Experts of a small language model: vocabulary 16384.
Below are experts of layer 7 (counted from 0) of a mixture-of-experts language model. Rows are named gate (a neuron's input weights, with its number), up (a neuron's input weights, with its number) and show model dimensions 192-287. Each number is 200 + 20 x the weight over its row's rms, rounded and kept within 0 to 999.
Before each expert's rows: "gets" lists some tokens that make up at least twice as much of what it gets as of all text; "mostly gets" lists some tokens that are sent to it at least half of the time. This comes from a sample of Wikipedia text that the model never trained on. Tokens count by the router's weight.

# expert 10
gets: "2", "1", "0", "3", "4", "5"
mostly gets: "%", " three", " km", " four", " million", " third"
gate5,206,208,230,207,190,166,208,197,209,194,208,161,229,188,232,191,215,192,217,217,210,224,181,174,189,183,205,191,227,194,198,186,210,202,179,225,188,181,191,198,158,199,223,205,208,196,198,206,189,160,193,215,194,227,205,218,152,185,195,189,193,225,208,232,176,199,241,202,174,240,191,190,199,178,202,219,186,193,226,209,222,158,231,199,211,182,182,185,210,217,176,192,174,202,184,178
up5,176,212,216,187,180,201,191,193,227,212,188,248,161,172,196,202,184,206,157,189,179,171,199,224,194,223,192,208,165,182,199,201,189,232,226,189,225,201,206,198,196,198,189,213,192,192,186,199,213,228,204,191,224,180,189,200,236,196,186,199,202,172,184,180,187,218,177,173,201,207,228,199,215,215,207,168,186,209,165,188,181,235,174,176,194,242,205,226,217,178,220,196,223,177,186,220
gate6,197,200,197,189,180,221,189,189,211,207,219,209,207,203,147,181,179,191,192,214,178,180,169,222,180,191,181,220,212,147,210,213,203,203,209,225,214,176,186,230,210,176,196,205,195,240,189,202,196,194,194,168,185,223,198,222,200,220,206,193,210,207,183,224,208,212,191,177,186,195,183,203,238,209,197,208,200,206,189,195,201,216,206,211,225,186,190,197,179,216,217,181,210,191,181,163
up6,194,210,213,183,201,186,217,179,217,214,179,187,204,215,151,203,213,224,181,193,192,221,200,209,204,193,205,214,203,194,235,207,223,201,177,203,205,188,214,184,234,205,187,209,197,224,177,190,195,255,194,203,188,214,183,217,217,219,196,196,205,207,194,196,165,213,167,202,214,195,180,191,218,197,210,221,228,211,206,174,209,214,212,178,183,191,203,207,195,196,222,212,219,183,192,184
gate7,171,193,192,223,164,203,182,250,215,218,209,180,196,169,210,192,219,201,184,159,174,209,173,185,189,223,227,171,241,189,205,184,210,208,250,218,204,198,220,202,160,209,181,192,204,188,210,201,215,214,207,209,235,186,202,195,195,208,203,202,204,190,176,246,218,174,184,216,184,199,237,180,200,215,238,213,179,188,219,214,168,208,190,220,205,203,159,211,214,215,218,195,189,172,222,197
up7,218,223,202,202,221,203,189,231,195,193,180,187,178,203,229,215,182,216,189,246,192,205,211,217,211,206,169,226,197,168,221,170,168,194,150,185,215,198,205,209,214,189,196,188,215,210,162,211,187,200,152,191,204,202,168,186,193,190,194,180,208,185,188,202,226,183,206,206,197,193,201,207,214,193,200,163,194,205,206,195,178,166,226,197,207,203,230,216,193,164,187,234,217,239,203,188
gate8,220,221,195,219,210,222,213,160,206,220,181,186,184,185,206,177,205,193,193,208,183,189,220,163,151,182,207,191,187,181,193,208,198,185,189,202,195,208,211,191,173,162,193,198,202,155,173,200,138,223,189,205,185,208,212,213,185,204,221,204,181,186,194,205,202,189,167,176,201,189,162,213,174,232,206,218,169,225,218,214,190,209,196,178,198,182,185,192,167,186,185,201,184,181,179,208
up8,162,171,245,175,167,193,182,218,206,173,206,234,205,230,226,189,223,220,209,193,180,192,217,224,209,201,177,229,182,210,203,185,189,206,238,221,189,204,201,204,243,212,192,178,207,205,230,230,233,173,208,184,210,232,209,189,207,160,197,190,175,203,200,169,227,173,190,201,175,189,217,170,198,189,196,196,223,173,199,179,186,186,178,209,194,213,208,233,232,207,196,197,212,219,207,206

# expert 3
gets: "\n", "-", "==", " \"", "'", "==="
mostly gets: "\n", "==", "===", " \"", "″", " =="
gate5,219,175,196,205,172,202,177,180,191,193,218,169,168,190,202,217,198,198,231,224,200,205,181,198,195,219,190,206,225,217,195,199,215,215,236,199,193,211,207,220,216,230,191,195,216,187,194,224,189,195,206,183,242,209,221,186,217,213,195,209,214,212,187,174,180,202,220,220,231,180,207,213,180,220,238,218,206,171,199,185,239,179,220,196,224,219,215,201,212,195,202,208,214,221,195,241
up5,186,233,196,202,235,185,210,205,190,177,176,164,178,189,213,160,195,240,198,206,234,200,195,200,169,211,231,219,190,179,167,200,204,177,224,170,188,186,170,259,185,228,187,206,178,182,167,170,207,197,194,196,201,229,229,181,198,231,184,218,201,203,185,174,203,166,210,215,193,205,222,229,203,217,219,170,202,214,231,217,238,214,206,173,202,214,210,176,213,173,189,214,187,200,182,212
gate6,221,220,184,204,183,206,194,192,223,219,203,212,201,213,224,197,209,176,215,177,227,204,247,193,169,190,186,170,226,195,149,209,175,181,161,215,201,198,170,212,197,183,224,202,177,194,184,200,222,256,178,219,198,184,203,191,207,220,223,198,154,204,201,211,188,172,201,231,187,188,200,171,185,211,199,193,159,218,226,180,195,211,181,228,184,211,191,204,205,192,177,183,170,212,206,221
up6,194,244,210,169,203,204,207,199,220,210,201,240,170,223,222,237,225,173,230,181,215,183,212,190,214,215,183,176,187,204,186,168,214,182,191,174,212,191,215,194,218,207,217,180,193,214,185,196,252,194,220,220,206,208,187,220,212,226,196,238,178,227,211,217,208,207,206,199,187,204,180,187,235,170,208,200,201,232,166,181,183,201,177,231,177,200,208,220,207,215,213,204,195,200,193,221
gate7,192,188,190,204,181,233,206,201,180,193,187,201,188,199,201,199,208,213,195,235,240,202,218,192,231,218,176,230,207,223,180,249,212,215,192,184,200,197,207,215,217,243,203,214,192,213,172,183,231,172,203,217,232,220,166,183,206,215,193,241,137,204,202,206,233,202,182,231,196,209,236,175,225,198,210,205,173,134,206,204,199,186,224,223,200,207,219,168,225,242,158,192,190,209,193,187
up7,219,195,183,211,198,229,182,230,229,169,175,179,167,225,214,164,203,185,204,228,218,225,189,199,234,223,195,215,183,213,198,239,164,192,180,188,187,163,191,191,238,209,189,183,186,177,178,185,218,156,230,181,208,192,155,221,219,202,236,229,191,187,233,216,221,219,178,244,212,191,229,182,208,194,220,175,205,191,189,199,206,191,206,183,208,220,204,195,190,211,184,207,230,220,203,175
gate8,170,219,219,184,184,198,191,176,231,194,195,155,156,187,172,223,238,175,212,203,222,208,165,200,206,218,215,219,197,208,184,199,207,245,213,197,157,183,206,196,209,222,196,179,198,206,220,235,216,202,253,187,238,177,218,162,193,187,218,205,191,200,214,179,214,217,199,208,171,201,173,155,165,242,196,212,215,196,176,195,167,222,231,167,189,173,192,171,208,224,168,206,203,174,208,214
up8,186,201,213,213,194,179,231,203,184,195,177,225,246,246,196,183,203,201,164,173,191,207,229,213,181,200,197,192,245,177,188,207,216,192,204,204,232,200,197,205,199,168,231,209,181,209,195,195,201,190,197,211,192,185,175,223,205,255,181,235,186,183,173,191,161,179,214,194,183,198,211,235,243,145,194,201,189,191,218,221,231,198,196,222,195,197,217,223,192,175,207,224,160,242,210,200

# expert 8
gets: " ", " (", "1", "9", "–", "0"
mostly gets: " (", " ", "–", " $", "(", "_{"
gate5,167,200,179,198,191,233,206,212,171,224,194,241,212,214,236,208,234,223,229,248,234,196,194,211,210,201,193,193,181,211,230,184,219,244,199,195,211,229,183,209,206,210,189,223,182,152,171,237,215,231,195,199,181,213,220,159,191,175,200,230,200,191,213,217,161,186,164,202,198,205,202,221,192,191,200,199,183,243,203,192,231,189,202,185,175,193,181,167,195,208,191,220,177,191,149,204
up5,204,209,199,218,191,207,174,180,192,191,214,183,203,220,201,179,206,177,237,174,199,235,206,177,207,203,192,239,189,204,191,204,238,215,215,178,162,212,176,187,202,169,191,194,208,182,250,184,190,157,213,230,232,223,208,194,206,187,183,188,220,199,216,210,247,197,212,195,195,214,213,194,241,198,188,182,186,182,192,175,169,195,204,240,223,184,187,219,181,185,189,221,218,190,230,173
gate6,210,209,174,217,218,183,235,131,200,195,208,216,206,225,173,193,176,236,215,186,186,215,174,190,193,211,169,232,188,211,200,192,223,179,202,182,195,212,212,248,212,210,237,207,208,174,150,175,185,180,179,237,194,213,214,164,190,199,175,225,178,187,202,205,137,181,218,207,229,196,208,192,186,199,220,194,204,209,241,185,204,181,171,190,203,211,211,201,159,203,214,199,200,224,210,254
up6,186,213,237,189,162,184,204,193,177,210,212,205,203,213,188,181,174,204,224,153,199,177,173,202,223,184,210,207,231,241,237,194,158,222,240,201,204,173,214,168,191,207,233,188,205,171,243,201,211,217,208,173,198,205,216,234,197,224,189,206,216,169,232,215,183,199,184,180,233,197,217,214,191,202,191,182,200,201,202,177,212,176,184,192,217,215,199,203,208,204,213,204,171,200,221,222
gate7,182,194,179,193,170,212,204,185,196,212,210,202,188,182,209,164,199,208,183,180,193,210,219,206,178,214,229,215,168,188,247,203,210,225,155,205,193,198,225,192,182,203,194,227,224,183,199,216,206,189,205,203,227,191,174,162,206,197,200,188,199,215,191,159,220,206,220,215,173,166,225,198,186,220,212,178,184,210,204,195,186,197,182,181,191,196,185,211,203,196,195,222,207,216,210,234
up7,193,213,214,204,192,126,184,181,213,218,197,223,192,179,204,195,195,197,219,203,192,202,220,223,188,184,222,205,233,218,220,173,206,210,200,195,200,190,216,234,243,242,194,212,234,194,213,198,209,202,245,179,223,162,199,220,212,195,179,219,206,209,159,187,231,173,211,209,138,170,207,200,212,187,179,208,233,224,190,211,199,218,197,215,174,177,193,197,225,202,183,220,217,199,241,228
gate8,223,195,184,223,197,227,188,189,204,183,220,201,199,200,184,235,223,193,183,200,194,212,176,166,176,214,180,195,193,230,193,182,167,202,195,198,219,205,209,137,216,169,186,203,240,187,184,214,152,217,217,205,227,187,216,163,222,219,199,190,207,173,187,193,232,210,200,207,191,220,176,204,182,200,213,240,160,177,226,201,176,187,172,210,205,198,212,240,181,227,187,182,194,197,221,228
up8,222,190,188,221,194,212,208,180,200,210,252,207,209,211,183,220,223,219,168,198,184,221,200,145,206,219,180,195,183,221,203,194,164,176,182,182,231,205,198,161,188,215,197,225,209,194,201,181,165,190,182,219,222,178,234,148,236,235,191,185,218,189,199,219,221,241,235,206,165,217,208,177,199,200,198,248,183,188,208,233,190,208,212,195,177,209,206,249,184,212,183,195,192,198,200,192

# expert 7
gets: " |", ".", ",", ":", ";", "-"
mostly gets: ";", " |", ").", ");", "\".", " =="
gate5,206,208,187,176,185,208,198,195,220,224,199,195,159,185,212,200,190,219,219,233,198,192,203,201,202,198,206,218,202,176,179,210,202,198,191,189,179,173,176,235,248,210,175,169,174,198,151,176,222,171,231,226,211,198,215,221,175,187,227,172,161,181,167,196,207,203,192,215,209,149,235,233,225,199,189,220,241,202,190,176,192,182,211,193,195,190,196,189,186,176,187,226,212,198,175,183
up5,206,181,207,200,199,202,218,195,219,225,205,201,201,178,214,181,217,197,198,210,205,217,218,192,195,199,195,198,237,192,243,214,168,218,231,238,170,246,194,192,205,203,190,173,204,211,200,182,179,195,200,170,211,235,208,203,173,200,198,196,258,231,195,243,216,186,191,181,209,191,185,148,192,205,209,212,169,184,195,193,168,238,214,203,180,199,214,203,216,193,160,172,200,210,206,215
gate6,170,228,205,247,174,157,207,168,176,211,203,204,202,210,192,197,195,181,220,231,232,201,174,196,218,159,197,199,219,164,244,189,192,203,220,224,219,197,183,203,210,211,222,209,199,200,199,181,224,224,212,200,200,213,194,215,184,211,219,176,199,222,194,214,176,206,165,207,197,186,226,170,187,193,215,184,202,189,197,207,207,201,221,208,221,211,216,169,195,144,195,175,199,173,194,191
up6,220,236,211,230,167,186,219,184,193,207,193,222,188,244,157,216,135,204,209,201,186,200,181,200,185,188,206,185,200,178,186,216,189,184,195,189,204,215,199,177,191,230,200,215,211,188,222,192,204,224,219,211,168,228,195,185,221,172,212,197,226,222,186,175,216,190,227,206,198,185,186,187,209,236,215,226,192,195,184,219,193,182,154,183,183,216,224,153,170,198,224,211,209,168,218,211
gate7,224,231,172,193,197,219,212,209,210,189,219,193,238,193,196,200,175,178,177,207,156,206,213,171,209,220,184,185,228,142,223,233,182,147,200,210,193,185,210,173,184,212,201,195,206,218,210,256,193,222,180,177,195,209,208,168,188,211,206,178,216,177,172,205,209,209,212,215,210,210,172,198,213,218,188,218,227,192,214,202,220,194,196,194,213,196,175,231,154,190,197,193,208,218,193,216
up7,194,195,183,234,227,191,217,187,190,166,219,181,165,218,201,182,196,203,202,169,208,174,197,196,205,214,185,197,197,202,225,186,189,195,211,199,223,170,171,186,228,205,186,201,215,189,219,167,181,162,213,246,176,171,227,217,202,172,203,224,168,212,195,205,188,171,195,217,160,181,206,162,214,176,179,173,187,230,169,187,195,220,209,195,180,169,203,178,220,148,219,177,203,179,234,219
gate8,212,187,221,219,210,190,220,212,218,166,197,189,195,236,191,202,194,210,191,191,209,206,203,234,207,220,197,244,199,208,222,213,166,193,197,190,192,221,246,204,207,204,193,207,205,227,149,199,202,197,186,188,218,186,158,175,249,215,190,193,241,193,199,203,172,174,241,191,241,186,228,241,213,215,190,233,197,170,238,206,224,239,202,209,164,203,178,219,160,189,211,232,217,188,217,208
up8,187,219,196,206,243,190,200,192,197,203,227,247,218,192,218,228,238,181,213,178,175,203,193,202,208,188,191,194,229,217,180,164,212,212,245,171,213,193,200,206,206,207,205,228,186,194,230,181,205,200,190,224,192,224,185,207,172,204,217,211,173,207,213,210,249,187,193,177,194,185,140,210,174,134,197,189,220,182,163,193,204,160,231,204,197,227,197,181,195,196,184,159,182,224,184,200

# expert 4
gets: " of", " in", " to", " for", " was", " on"
mostly gets: " from", " on", " had", " with", " for", " in"
gate3,207,218,179,224,180,202,193,207,193,176,179,219,187,215,149,237,198,258,192,234,205,222,186,215,200,207,183,199,226,209,165,163,241,200,177,217,210,201,184,199,217,199,216,198,209,200,207,184,217,211,226,211,174,210,202,216,174,219,213,214,200,202,176,212,254,207,180,185,197,176,206,191,190,246,215,163,190,219,197,168,173,187,180,205,214,201,209,164,172,202,212,209,202,236,236,193
up3,232,260,172,179,196,182,169,205,205,212,178,205,196,196,209,233,223,181,202,184,215,202,174,215,204,199,176,205,186,204,193,173,200,199,215,240,172,173,182,192,184,205,166,211,227,185,245,168,204,218,215,241,168,217,223,145,222,154,191,154,218,247,182,181,184,190,193,210,201,171,221,190,219,209,200,182,237,208,188,192,221,194,178,206,198,185,179,199,179,222,199,228,191,213,221,231
gate4,196,199,207,218,204,220,181,153,196,192,218,197,214,227,146,242,169,204,223,207,224,230,216,171,250,215,208,235,216,232,195,184,167,209,175,181,180,195,190,203,185,239,190,200,187,228,188,221,160,213,196,192,184,194,197,204,211,176,219,218,189,194,185,206,183,158,244,216,187,201,186,220,201,208,174,239,202,173,229,192,178,182,165,202,152,169,196,234,206,208,211,234,173,201,205,213
up4,196,208,196,223,213,223,179,159,191,241,236,170,191,209,162,190,131,177,223,207,192,213,211,203,226,233,213,216,249,227,195,193,192,204,174,184,186,220,190,198,190,217,209,196,191,212,165,219,174,209,197,213,220,200,199,240,195,189,210,216,219,178,189,194,197,159,216,227,218,204,162,226,195,180,189,213,234,171,211,207,189,187,178,162,174,178,215,223,228,198,183,238,147,182,202,212
gate5,186,233,216,216,205,213,180,188,172,219,223,194,201,183,250,200,200,166,220,176,172,198,223,193,178,211,196,213,248,152,201,200,201,185,184,193,215,231,207,206,217,202,182,201,231,190,240,198,174,166,198,194,186,201,182,182,175,204,193,200,165,215,191,229,205,210,186,221,188,190,229,222,188,213,189,194,209,202,175,224,195,183,217,207,199,202,176,217,187,227,201,217,235,202,206,189
up5,227,182,189,208,160,215,230,222,230,179,162,209,214,204,144,184,198,244,204,169,242,222,169,177,203,206,198,209,162,221,191,223,204,196,205,217,194,198,195,186,172,209,217,190,184,186,159,219,222,216,210,187,217,202,195,229,234,171,208,186,208,173,223,175,224,195,218,202,212,219,193,184,208,195,187,204,191,203,219,201,227,224,207,190,212,216,225,177,219,201,157,196,164,209,194,212
gate6,199,202,187,207,205,199,222,178,201,211,233,217,211,194,222,192,208,191,167,197,184,212,207,200,211,214,206,194,203,216,198,193,205,201,214,222,236,184,188,196,200,214,142,208,196,241,219,211,205,205,219,219,192,195,193,182,206,217,166,187,190,167,211,194,177,201,220,217,191,220,175,207,191,213,211,202,188,195,238,195,186,176,211,179,240,219,220,241,169,197,217,193,205,162,178,208
up6,234,181,183,195,169,218,166,214,222,204,249,194,182,170,182,225,208,194,225,179,184,193,201,196,192,159,184,218,205,228,173,210,199,202,196,204,171,192,211,183,214,184,258,210,156,210,213,209,184,165,208,185,204,220,205,179,193,215,202,192,220,217,200,198,184,212,210,218,199,171,225,222,179,197,179,195,208,172,189,217,212,208,178,209,167,209,171,181,227,208,182,225,164,215,211,185

# expert 6
gets: ",", " and", " or", "),", " &", ";"
mostly gets: " and", " &", " or", "\",", "',", " et"
gate0,215,180,190,214,201,208,194,215,214,236,239,174,216,208,201,182,202,222,209,192,236,144,205,194,186,222,187,213,185,221,216,205,200,212,191,196,202,195,214,254,172,200,193,187,214,224,235,225,159,193,168,193,201,190,197,208,209,206,227,236,189,198,224,199,203,203,194,201,210,226,176,210,184,208,183,200,182,216,229,217,180,213,189,230,203,219,203,282,214,146,196,205,206,204,207,166
up0,163,209,193,220,206,188,191,198,188,206,138,187,188,241,214,223,218,178,185,206,187,224,219,190,181,178,197,203,174,201,162,181,177,210,215,196,194,209,183,209,214,233,167,192,217,215,190,212,202,182,194,196,216,226,163,207,244,187,222,183,163,224,150,150,208,199,169,173,202,181,185,182,179,191,170,181,197,178,164,184,199,201,191,199,185,209,232,140,195,218,208,193,206,232,212,212
gate1,239,206,201,210,210,187,179,186,218,214,198,183,215,219,209,185,216,239,223,181,193,209,235,186,213,219,200,178,208,206,189,239,194,204,153,199,190,229,213,196,202,228,196,203,214,196,213,204,193,217,193,195,194,203,211,223,243,205,205,205,212,183,193,185,200,185,219,167,206,223,181,205,172,177,173,157,176,174,182,182,252,205,215,184,213,181,196,227,182,210,190,207,200,197,201,213
up1,183,184,166,211,224,204,215,201,169,207,211,208,161,168,168,175,166,166,172,225,209,177,233,205,207,167,195,208,183,191,203,184,194,186,225,242,205,165,162,201,205,178,186,191,202,202,227,212,212,188,185,202,193,212,218,181,168,208,172,200,172,216,205,193,200,186,223,233,209,159,210,203,212,214,220,222,232,213,193,218,153,182,194,223,180,229,203,212,182,188,205,186,207,195,197,186
gate2,224,173,196,199,201,197,198,178,210,137,193,206,233,194,186,200,211,185,219,235,213,183,206,201,180,210,191,205,218,221,222,187,202,211,204,181,190,157,178,188,196,185,193,172,205,201,189,220,193,174,216,195,201,181,204,169,218,197,200,197,228,201,232,222,166,215,199,222,204,192,175,199,192,166,222,188,212,218,212,194,227,199,220,176,200,201,196,189,216,232,208,158,167,183,200,210
up2,207,190,181,161,225,215,207,207,236,198,183,201,200,167,238,200,233,141,194,221,191,182,222,228,203,197,174,201,255,228,232,208,211,234,177,186,211,164,174,177,217,174,205,202,225,208,161,198,210,204,193,185,203,169,234,188,169,216,155,180,221,221,186,179,200,210,184,200,205,197,232,206,222,221,205,186,198,211,198,211,196,214,212,199,199,179,175,205,208,228,222,190,210,208,162,181
gate3,216,242,205,223,205,196,202,215,207,180,198,206,189,197,186,167,229,198,177,229,206,208,188,200,214,235,187,141,204,209,216,226,234,219,208,187,205,239,183,211,209,185,209,206,225,209,202,211,203,244,224,219,194,149,198,210,164,218,175,211,212,200,170,213,225,219,180,179,204,231,213,207,193,186,222,218,177,235,222,219,193,210,176,231,190,211,197,189,193,198,189,200,190,206,204,181
up3,201,197,195,180,210,197,229,204,221,196,204,224,186,183,180,193,212,185,195,183,168,210,235,223,233,191,187,146,201,220,217,200,215,185,224,237,181,201,187,200,238,194,184,231,220,179,185,199,226,154,179,201,245,201,189,214,199,172,175,201,204,189,197,224,183,202,190,191,171,220,184,226,198,180,210,196,207,179,179,156,199,214,217,182,172,197,213,224,217,216,188,184,170,218,218,169

# expert 0
gets: " the", " a", "|", " The", "s", ":"
mostly gets: " the", "The", " their", " his", " its", " this"
gate0,238,157,202,172,180,203,220,192,190,208,192,217,201,151,176,201,175,208,170,211,193,184,211,179,200,231,185,208,205,221,200,194,212,200,220,198,216,186,234,203,198,155,201,195,188,193,188,185,206,154,184,217,190,189,191,231,220,226,221,254,198,220,215,190,176,219,235,235,201,192,220,192,208,215,225,195,154,217,196,172,202,224,191,194,169,204,196,194,170,209,203,200,194,212,213,184
up0,213,231,212,230,182,201,202,238,188,213,203,213,188,193,186,226,179,202,170,216,204,215,172,206,196,198,170,195,200,209,173,154,191,199,187,181,210,202,224,198,203,191,209,214,214,182,200,179,205,197,158,228,188,172,209,197,193,206,216,247,225,198,170,225,202,191,190,251,196,206,191,218,214,196,187,198,190,222,168,209,205,198,187,201,167,230,217,204,199,192,167,169,203,204,199,190
gate1,228,169,215,174,183,210,207,204,197,213,164,199,177,226,237,217,181,191,210,182,212,192,192,188,191,225,159,190,225,189,206,197,192,188,173,189,208,229,207,215,173,187,212,187,167,187,208,180,233,200,195,215,258,226,185,212,183,210,177,197,176,207,189,225,208,180,202,174,219,206,210,210,182,198,191,206,180,215,223,186,180,175,202,211,213,192,243,201,199,186,210,205,194,174,198,246
up1,166,190,173,244,214,199,180,209,197,200,247,190,197,178,182,182,196,188,178,195,196,190,196,188,233,213,192,218,223,255,177,221,218,211,194,189,241,183,208,191,242,224,222,195,211,190,174,207,220,180,184,157,202,204,206,197,216,212,199,194,199,215,201,191,201,209,213,200,161,212,214,226,197,203,190,216,182,174,225,186,260,216,193,192,184,190,201,238,215,199,178,194,181,178,233,206
gate2,200,173,184,207,208,197,214,184,188,193,214,182,228,168,173,187,230,190,205,164,199,184,147,189,196,180,180,206,191,188,223,205,223,197,213,172,216,217,185,223,195,194,177,164,216,208,219,211,205,170,183,196,226,187,178,227,190,156,203,215,200,247,178,209,206,231,225,205,205,189,189,220,201,218,188,221,231,186,222,168,215,237,179,211,211,174,205,185,162,170,177,240,185,215,205,210
up2,211,213,205,199,176,190,171,187,202,223,235,233,208,198,212,215,204,212,180,238,208,220,222,197,201,187,204,169,197,193,182,186,237,180,179,215,204,213,186,225,222,202,228,235,153,170,190,196,217,193,205,204,211,166,174,178,181,252,223,217,217,196,223,190,202,199,188,194,224,245,172,200,230,209,228,180,215,224,205,203,174,181,219,190,218,218,189,178,217,246,199,165,224,209,191,173
gate3,193,210,207,183,156,231,179,229,222,206,213,159,205,172,202,178,202,174,188,166,195,191,243,190,182,181,171,164,203,222,224,193,209,231,249,236,184,203,185,161,202,169,206,158,164,209,196,197,188,155,210,170,239,186,197,188,213,205,196,207,204,167,166,199,209,197,206,223,185,195,207,232,209,202,222,205,209,173,211,197,201,217,177,173,203,166,209,176,184,215,209,255,215,182,195,204
up3,216,206,214,209,201,157,159,178,207,179,183,193,212,205,154,204,187,224,196,182,186,229,254,160,183,174,192,173,211,188,173,224,225,218,210,213,183,185,180,174,182,212,174,186,171,220,206,225,257,176,189,174,174,182,198,200,186,208,216,194,175,196,205,177,199,214,207,227,192,166,210,201,196,191,227,199,198,208,178,206,198,215,180,211,233,205,200,195,194,196,189,188,221,181,234,212